Experts of a small language model: a variant of SOAP for the experts, 6307 steps.
Below are experts of layer 3 (counted from 0) of a mixture-of-experts language model. Rows are named gate (a neuron's input weights, with its number), up (a neuron's input weights, with its number) and show model dimensions 64-127. Each number is 200 + 40 x the weight over its row's rms, rounded and kept within 0 to 999.
Before each expert's rows: "gets" lists some tokens that make up at least twice as much of what it gets as of all text. This comes from a sample of Wikipedia text that the model never trained on. Tokens count by the router's weight.

# expert 6
gets: ")", "\"", "i", "a", "ing", "ist"
gate0,224,194,272,230,178,227,169,165,163,135,214,197,171,256,216,197,316,253,150,196,259,180,257,174,180,215,256,194,191,193,184,215,189,150,174,107,248,173,172,193,201,165,218,135,264,172,214,189,211,214,149,79,240,233,178,165,169,230,224,262,209,187,176,219
up0,169,205,279,159,225,211,221,269,167,130,217,178,170,128,209,198,198,244,209,203,188,157,176,196,204,203,194,184,174,205,161,225,293,228,277,210,72,180,117,246,215,257,181,273,181,174,201,188,213,157,181,191,162,203,184,203,236,146,188,213,206,254,223,218

# expert 60
gets: " 1", " 2", " 3", " 0", " 4", " 6"
gate0,185,192,218,175,197,182,228,238,134,177,133,231,265,220,243,208,169,226,195,180,152,153,217,232,210,239,195,195,172,124,237,181,221,270,246,238,117,227,138,180,250,227,188,186,225,205,185,190,202,226,190,259,235,136,244,126,207,164,201,207,185,125,184,194
up0,269,201,246,242,222,180,202,141,201,201,209,186,187,227,244,172,282,188,232,186,220,243,216,258,189,132,149,141,167,271,144,154,258,214,233,231,227,226,168,105,227,162,226,177,206,232,238,207,236,246,207,207,241,208,213,204,122,240,198,222,240,125,202,136

# expert 61
gets: " a", " an", " the", " =", " A", " one"
gate0,173,185,169,218,246,178,225,285,156,180,167,259,201,159,196,204,170,203,215,160,241,240,273,194,202,191,235,281,248,143,219,184,131,196,196,76,190,277,194,201,247,171,189,191,223,202,250,153,148,172,226,189,155,281,206,225,248,117,178,136,141,212,212,248
up0,98,137,188,184,205,225,173,217,262,158,196,176,229,208,212,159,222,217,318,236,206,225,214,180,230,240,306,229,241,206,186,157,223,159,294,169,172,144,192,230,200,243,194,214,166,205,156,266,195,236,230,180,268,127,162,138,178,212,230,153,211,221,185,171

# expert 39
gets: "ed", "ing", "ect", "or", "end", "ig"
gate0,146,161,264,214,328,233,160,221,230,181,179,239,191,148,176,129,241,198,179,174,196,217,249,246,211,210,126,195,268,135,220,227,183,198,221,199,177,211,220,163,180,106,258,111,193,211,221,236,193,222,186,154,298,174,269,174,143,191,220,202,238,229,267,201
up0,249,126,301,213,218,153,216,222,180,154,198,223,214,218,155,154,193,215,221,262,238,216,132,253,233,219,232,163,244,185,175,233,176,282,292,274,161,201,178,234,186,187,212,124,249,259,161,247,226,239,259,179,185,188,236,219,218,212,251,152,215,118,234,199

# expert 12
gets: " (", "°", "′", "%", "2", "″"
gate0,223,183,215,193,190,119,286,191,216,189,193,199,157,139,257,212,228,144,189,189,224,217,180,149,227,215,297,250,198,225,206,220,235,277,250,132,235,245,222,207,246,197,242,195,203,149,224,267,253,164,241,236,173,222,121,181,194,175,201,196,159,196,159,166
up0,200,264,171,183,175,142,214,122,192,198,209,218,218,138,218,238,112,224,200,192,166,156,207,211,268,201,241,133,162,178,202,166,170,222,190,156,156,209,216,307,246,196,193,116,172,220,226,159,178,170,228,238,236,183,161,91,143,213,162,212,190,180,198,249

# expert 32
gets: "re", " inter", " pre", " Pre", " le", "le"
gate0,212,261,225,192,212,159,140,188,227,261,226,120,213,189,238,170,210,128,190,156,205,188,165,190,155,147,223,148,177,187,207,194,109,194,279,129,188,151,167,134,229,255,193,240,219,220,247,238,219,155,188,158,204,204,184,268,159,171,147,256,123,173,173,249
up0,171,164,307,205,239,215,148,176,242,201,169,206,193,205,140,239,266,177,199,204,194,186,236,266,142,202,192,279,230,233,180,208,174,267,176,235,188,211,233,158,231,209,148,172,220,152,219,222,184,151,171,223,217,224,68,150,264,256,162,115,174,183,248,107

# expert 59
gets: "os", "z", "og", "ag", "ik", "oc"
gate0,187,222,200,253,165,292,209,179,197,169,193,206,168,207,162,161,126,218,168,222,143,252,156,210,155,233,197,119,193,249,184,267,221,197,213,254,172,188,195,196,239,165,220,264,179,223,303,221,238,198,270,211,187,218,236,227,221,247,210,277,152,274,192,267
up0,193,194,176,192,166,200,214,236,194,135,162,190,184,220,260,272,127,204,271,176,218,204,220,161,224,255,240,126,206,98,171,182,149,192,245,121,155,226,180,110,239,179,86,172,235,135,238,203,225,119,190,241,189,156,196,158,232,180,132,194,266,126,208,278

# expert 41
gets: " E", " O", " I", " U", " A", "E"
gate0,221,142,222,176,178,191,225,243,231,203,183,204,297,217,184,224,176,225,205,236,199,220,181,240,238,244,218,267,202,184,257,166,210,214,229,134,256,140,162,217,237,175,174,205,233,114,235,200,156,140,161,190,171,176,268,161,210,222,121,241,201,141,179,155
up0,144,255,213,221,213,206,188,134,263,264,204,146,251,240,198,273,250,210,134,166,195,229,213,158,192,193,180,258,220,238,222,269,257,208,205,239,269,277,239,224,180,171,177,151,107,233,234,232,222,195,192,222,256,143,180,189,286,217,174,187,197,190,254,179

# expert 40
gets: "p", "ep", "–", "ff", "em", "c"
gate0,159,184,232,131,211,185,213,203,213,208,177,275,258,245,227,230,165,212,198,196,221,195,138,214,172,188,143,256,166,210,237,202,226,266,196,201,192,211,199,218,151,165,107,215,292,179,249,216,174,177,242,196,198,199,187,203,135,102,210,213,248,256,175,228
up0,283,202,191,182,235,154,178,233,169,225,224,204,160,197,172,183,143,181,143,170,206,164,179,146,223,112,229,170,255,230,153,274,138,178,195,195,153,206,244,183,118,148,224,203,199,191,115,219,204,179,279,220,235,231,229,215,183,276,194,257,162,210,253,226

# expert 13
gets: "in", "en", "an", "ill", "ul", "ell"
gate0,177,247,147,168,165,302,164,251,195,170,148,121,180,226,186,210,220,285,129,245,219,134,177,177,124,187,183,159,183,167,273,188,268,200,217,130,144,279,179,143,208,192,202,97,145,219,190,170,256,203,227,175,257,231,190,286,204,153,154,226,160,157,243,230
up0,214,183,179,184,281,213,151,217,189,223,132,212,224,212,189,287,170,215,263,159,173,220,229,179,222,288,136,144,191,190,130,199,207,178,188,144,211,270,216,203,233,206,204,184,242,198,201,254,210,158,210,173,194,199,158,237,176,239,205,202,212,241,249,240

# expert 28
gets: "|", " |", "-", ")", "\"", " were"
gate0,221,172,231,188,227,277,229,224,181,206,155,167,270,253,241,156,226,151,177,157,189,196,143,142,192,211,179,259,220,199,164,128,155,155,172,231,118,160,254,195,184,200,186,200,230,130,231,225,203,270,197,148,178,187,208,240,230,274,170,168,200,175,179,218
up0,215,211,219,222,199,222,175,170,239,198,177,158,240,248,264,212,128,244,216,175,262,166,206,221,251,202,209,255,147,218,147,220,216,176,198,188,215,190,233,200,150,156,159,219,248,257,273,219,235,243,171,169,203,189,196,255,249,185,183,213,206,211,241,285

# expert 37
gets: "ri", "ra", "ro", "c", "ou", "ru"
gate0,190,161,173,189,254,187,229,292,185,157,190,178,149,249,214,239,286,187,187,182,205,226,204,204,212,206,153,233,222,150,179,258,192,193,217,203,139,240,167,144,225,180,198,216,204,122,140,156,195,198,187,200,218,241,132,244,269,202,165,220,152,142,205,169
up0,154,125,267,117,215,250,216,189,141,178,199,207,213,166,201,171,223,219,240,246,186,184,211,204,197,183,211,223,242,205,199,189,180,206,240,184,186,191,151,170,175,204,213,216,225,146,242,163,256,128,183,189,200,237,212,230,163,229,111,183,246,204,230,240

# expert 8
gets: "l", "ol", "il", "el", "al", "h"
gate0,257,185,185,146,186,169,170,171,271,186,231,138,217,142,248,221,178,200,201,225,211,149,157,138,225,203,270,207,199,220,214,264,265,167,263,180,197,202,193,235,213,299,207,252,183,197,127,249,219,100,205,132,327,237,179,209,237,210,107,212,215,237,194,209
up0,230,207,188,184,181,191,158,197,172,194,196,132,184,276,213,198,259,199,179,260,139,213,163,243,219,190,181,212,167,160,188,195,212,218,78,177,241,178,129,227,104,224,186,272,230,137,163,182,195,177,196,261,158,282,210,275,224,234,160,232,214,218,245,202

# expert 27
gets: " the", " The", "The", " this", " its", " their"
gate0,207,164,185,162,258,162,132,171,209,244,255,207,180,211,282,242,277,204,209,232,192,230,238,239,181,205,203,151,211,212,158,243,120,175,216,187,208,253,221,206,200,141,152,127,165,127,190,272,269,174,201,240,175,263,167,197,187,155,196,232,156,226,192,198
up0,235,125,130,251,145,244,222,157,239,154,146,203,180,161,162,196,158,184,169,125,206,217,226,222,193,197,212,204,198,196,158,167,173,244,233,173,206,220,176,155,244,211,233,208,239,217,164,223,200,208,159,121,180,149,278,207,180,227,196,189,152,214,188,220

# expert 55
gets: "00", "5", "2", "1", "6", "0"
gate0,306,170,200,163,200,151,239,252,246,152,179,156,202,208,163,224,158,233,152,202,162,222,161,163,94,230,266,146,174,110,269,177,241,238,134,225,193,226,238,225,205,158,158,193,225,225,227,202,188,195,142,206,260,121,189,185,233,115,167,166,220,188,187,200
up0,185,301,166,178,191,222,257,243,123,234,180,237,132,227,221,205,176,186,179,283,212,210,242,165,228,204,256,225,261,256,140,207,145,211,195,179,176,216,224,228,201,235,198,279,173,222,178,230,242,183,237,134,200,136,210,155,230,191,253,213,183,209,240,175

# expert 9
gets: "ad", " re", " part", " pr", " such", " Re"
gate0,143,179,179,153,170,225,126,187,227,215,134,234,208,219,239,249,140,235,132,212,144,288,170,207,175,147,224,179,151,174,204,199,162,245,231,200,227,155,228,250,223,143,154,211,153,201,226,209,228,254,229,160,214,170,273,159,207,182,179,248,215,205,200,190
up0,217,126,208,203,255,203,267,244,157,235,186,181,105,193,173,211,247,213,257,267,184,204,216,193,196,169,144,199,183,189,176,215,145,229,204,250,258,198,173,203,209,255,151,151,245,180,260,211,142,187,152,206,163,145,243,204,216,191,175,216,219,128,288,271

# expert 53
gets: "ab", "em", "v", "b", "ov", "av"
gate0,182,152,231,153,235,160,241,211,225,148,111,223,215,162,162,210,221,155,210,175,184,174,187,193,269,294,235,198,241,263,207,205,202,257,221,232,207,230,240,210,205,239,195,175,169,174,278,225,176,204,206,155,180,215,212,194,220,195,214,138,241,172,203,301
up0,188,207,172,189,189,255,265,177,165,169,238,223,248,226,237,200,187,202,149,175,227,233,219,170,236,173,151,208,219,144,246,162,153,210,183,157,203,191,112,170,171,142,189,224,210,212,217,243,205,188,153,111,152,174,181,147,210,156,131,263,194,220,248,159

# expert 5
gets: " de", " /", " Le", "a", " La", " De"
gate0,152,148,222,153,204,163,222,222,236,85,215,219,262,218,177,237,209,191,183,190,218,237,244,135,231,154,207,190,193,180,210,226,195,214,191,203,177,194,193,158,244,178,191,221,254,300,220,201,159,214,269,117,244,199,194,238,183,145,204,164,251,191,214,197
up0,195,188,196,176,234,160,79,222,269,117,281,272,238,246,149,143,176,146,126,202,217,167,164,262,184,191,197,226,255,198,160,154,224,170,265,263,264,277,187,169,166,239,193,241,147,207,219,146,134,209,223,158,276,176,147,208,256,171,261,226,215,265,287,187

# expert 0
gets: " S", " K", " F", " B", " P", " G"
gate0,237,225,149,100,261,210,231,224,227,218,161,193,213,176,192,232,179,186,162,185,180,170,227,221,219,149,199,160,195,219,134,179,187,207,194,147,180,220,149,187,172,219,285,137,216,304,173,157,182,195,177,236,275,240,189,169,237,223,193,223,278,141,206,251
up0,145,230,245,172,232,201,192,182,170,198,159,197,162,163,143,218,158,250,235,146,244,146,230,215,210,183,280,152,164,190,200,271,162,220,226,175,200,266,160,199,147,173,256,220,158,270,223,161,136,198,195,244,194,257,142,280,214,199,224,186,227,118,227,238

# expert 47
gets: " |", ";", " —;", "|---|---|---|---|---|", "|---|---|---|---|---|---|", "%;"
gate0,186,190,203,227,187,223,223,220,217,216,221,138,176,252,237,145,248,235,230,129,210,222,255,226,232,191,210,189,265,187,214,229,130,172,231,243,194,144,167,155,292,222,235,218,203,248,202,219,248,193,206,197,208,218,223,182,211,126,100,230,232,156,233,267
up0,223,200,169,241,176,240,124,228,168,227,185,212,230,283,245,321,199,187,195,235,131,178,237,205,249,122,202,254,144,253,235,258,249,170,182,175,179,232,189,206,161,201,223,171,115,195,219,240,194,248,228,200,165,231,190,172,217,214,145,207,203,161,182,221

# expert 23
gets: "m", "am", "i", "p", "v", "c"
gate0,215,207,220,230,241,174,152,202,196,127,120,219,240,153,233,178,186,241,173,139,129,200,196,226,249,265,130,176,226,167,238,251,179,246,195,218,206,207,210,176,232,161,196,188,182,260,176,214,308,222,254,198,226,156,244,229,192,249,179,216,175,207,237,122
up0,156,196,163,223,181,195,156,200,217,145,189,201,231,240,244,184,243,252,267,146,189,200,202,187,201,292,197,183,251,141,191,194,209,164,144,238,193,280,148,140,202,176,135,250,149,179,199,211,164,235,184,153,215,260,190,208,269,197,115,239,249,176,194,211

# expert 15
gets: "ed", "ated", "ing", "ted", " up", " used"
gate0,180,134,130,156,145,159,166,171,230,207,238,190,146,221,196,128,223,194,176,215,180,184,226,173,183,180,275,118,203,213,173,204,216,249,246,183,239,208,199,174,163,173,244,214,214,203,276,216,177,248,213,122,156,230,275,114,216,190,188,157,267,222,141,191
up0,283,245,193,194,131,197,204,145,202,241,197,217,240,149,206,128,208,234,207,162,208,171,167,247,250,172,234,183,215,187,239,219,212,225,229,170,262,233,164,210,278,208,196,211,187,258,189,179,326,172,211,209,300,102,209,233,187,203,188,283,196,126,175,192

# expert 11
gets: "-", ":", " |", "=", ";", "):"
gate0,230,236,184,222,166,104,197,159,179,233,188,216,177,199,202,168,161,240,105,282,185,92,136,238,193,197,167,185,124,220,128,178,126,174,157,225,200,164,224,169,117,252,174,155,218,206,190,274,198,197,218,223,105,204,167,158,255,199,201,209,193,221,244,221
up0,216,173,173,143,190,211,219,178,173,194,205,180,259,170,224,240,217,175,227,210,264,166,194,221,243,222,179,230,205,214,247,126,291,184,213,147,163,195,224,160,215,266,196,198,118,194,170,228,265,248,227,241,137,242,169,179,205,233,215,158,174,178,192,206

# expert 24
gets: "j", " Y", "k", "ak", "ay", "y"
gate0,200,266,218,225,172,209,179,192,249,251,212,212,195,243,149,181,248,167,180,244,240,174,203,213,151,218,179,142,146,169,179,162,166,267,149,151,240,193,187,173,179,209,138,273,172,169,257,233,167,175,229,284,160,273,156,182,227,234,161,194,182,164,179,147
up0,177,221,214,224,221,243,218,196,134,207,186,253,209,177,216,165,282,171,285,170,284,205,244,148,247,239,245,247,331,215,220,230,231,121,167,221,193,178,217,189,204,203,176,202,251,221,255,231,208,231,240,137,202,290,196,179,231,187,221,187,242,172,229,259

# expert 22
gets: " to", " for", " of", " with", " by", " after"
gate0,119,218,218,253,199,137,170,266,235,215,210,176,253,197,200,213,144,157,152,135,217,228,206,169,207,201,219,220,182,200,307,248,180,182,211,237,184,178,108,191,223,177,211,178,156,199,240,215,176,186,196,228,222,147,206,228,251,168,153,198,222,151,274,260
up0,280,218,193,259,142,262,142,224,153,196,205,269,205,220,243,239,245,253,244,221,170,223,194,286,216,211,182,207,198,153,149,231,122,227,166,257,208,177,155,56,172,152,203,182,246,168,243,156,243,225,233,203,255,182,249,241,151,256,212,215,221,193,172,180

# expert 26
gets: "if", "ot", "it", "at", "ic", "p"
gate0,176,190,222,188,182,164,164,166,183,165,145,247,233,275,204,191,189,135,223,215,247,232,171,271,112,171,201,197,179,168,201,188,316,219,216,216,172,156,161,204,236,221,230,240,187,213,170,253,192,242,216,216,97,224,209,255,121,129,178,272,134,149,161,211
up0,152,215,211,135,195,222,180,206,156,218,231,200,246,229,141,185,157,223,226,241,164,181,147,235,261,219,144,247,226,234,198,194,238,174,157,247,184,128,205,219,239,187,209,158,275,222,156,292,213,244,255,172,185,171,187,238,192,268,221,214,223,205,216,219

# expert 18
gets: "-", " |", "|", ";", " •", ":"
gate0,218,195,190,157,209,191,152,196,110,174,123,182,177,115,252,195,201,257,225,213,231,196,273,292,173,225,201,271,244,160,249,187,185,247,239,269,214,193,199,286,196,213,235,188,185,219,198,227,258,188,185,132,204,152,137,232,241,223,188,206,202,276,253,211
up0,128,151,240,252,199,204,203,140,194,228,256,170,199,237,273,184,200,168,246,176,255,228,193,205,166,228,166,282,201,216,200,200,222,205,208,233,192,132,212,119,189,250,226,204,293,188,221,265,237,160,213,189,162,247,147,226,112,210,184,238,195,191,219,232

# expert 4
gets: "op", " United", "et", "ec", "rop", "ip"
gate0,181,184,166,243,191,162,159,127,222,175,191,217,279,257,160,176,162,155,190,182,219,182,144,141,135,204,212,221,213,245,223,134,178,227,248,128,160,213,190,173,270,147,152,241,220,218,246,172,145,281,166,190,217,193,157,211,183,182,102,243,180,247,138,190
up0,200,223,224,195,196,167,143,276,147,171,270,197,238,235,219,118,202,183,213,169,181,226,204,174,246,214,222,253,142,228,220,187,207,264,219,230,133,203,186,219,220,189,176,179,222,161,144,231,167,181,187,226,149,234,125,150,130,212,112,237,172,218,220,186

# expert 3
gets: " D", " d", "d", "D", " V", " v"
gate0,176,177,287,163,188,183,172,206,173,233,191,195,179,171,130,205,206,207,226,219,179,229,166,187,88,188,248,183,130,198,236,244,245,222,179,171,185,166,210,173,245,250,177,193,283,222,183,181,222,175,132,278,184,204,182,182,206,195,208,224,154,245,181,247
up0,213,128,193,238,134,131,270,134,155,149,240,181,286,190,234,118,213,251,148,219,167,175,129,180,197,242,175,154,181,242,267,219,242,234,268,163,220,184,241,223,183,209,185,175,197,185,167,196,208,181,218,224,213,165,248,180,214,226,192,187,270,163,199,224

# expert 31
gets: " s", " res", " ass", " acc", " comm", " cons"
gate0,111,209,133,238,168,310,246,176,263,94,139,114,225,251,161,239,200,167,200,184,173,169,146,207,224,232,204,129,165,211,222,202,172,193,190,220,243,242,199,179,271,157,168,174,154,213,137,255,175,203,202,213,173,182,190,235,185,189,176,251,181,218,175,192
up0,136,185,173,228,169,231,173,222,267,242,159,114,134,157,177,209,199,219,288,215,222,200,164,242,259,215,199,195,194,149,238,207,224,185,316,226,206,178,197,215,210,227,219,222,188,227,157,248,215,203,258,227,201,239,165,229,271,184,206,265,164,154,253,168

# expert 34
gets: " W", "w", "ow", " Sw", "he", "z"
gate0,202,251,157,70,176,175,177,229,255,269,225,128,227,236,192,217,223,221,197,176,195,256,208,258,167,217,139,253,134,217,170,152,173,169,178,211,199,161,256,177,199,203,228,297,168,196,233,179,238,133,206,193,252,213,231,207,237,171,198,162,186,203,269,214
up0,192,201,216,209,222,161,241,176,231,176,154,159,255,205,161,190,200,172,183,220,170,145,171,278,251,224,191,295,134,137,230,224,215,239,158,198,214,196,177,230,125,206,209,223,236,193,214,221,156,147,217,273,170,226,176,216,202,255,260,199,195,160,197,203

# expert 56
gets: "ical", "ing", "al", "ial", "ic", "ual"
gate0,130,219,107,191,199,170,216,236,144,224,213,223,253,151,176,203,209,211,213,186,165,257,162,159,187,228,206,241,159,102,223,123,245,133,211,174,194,211,199,212,176,205,282,221,195,238,181,248,202,179,285,172,189,237,271,220,255,168,212,196,183,212,222,222
up0,160,302,179,246,173,187,244,107,227,212,240,198,194,247,210,183,175,189,152,182,145,217,204,173,230,183,224,169,188,209,201,180,241,245,224,141,309,247,179,189,226,227,132,216,166,166,206,222,265,185,218,167,199,237,189,230,193,162,252,192,197,155,163,232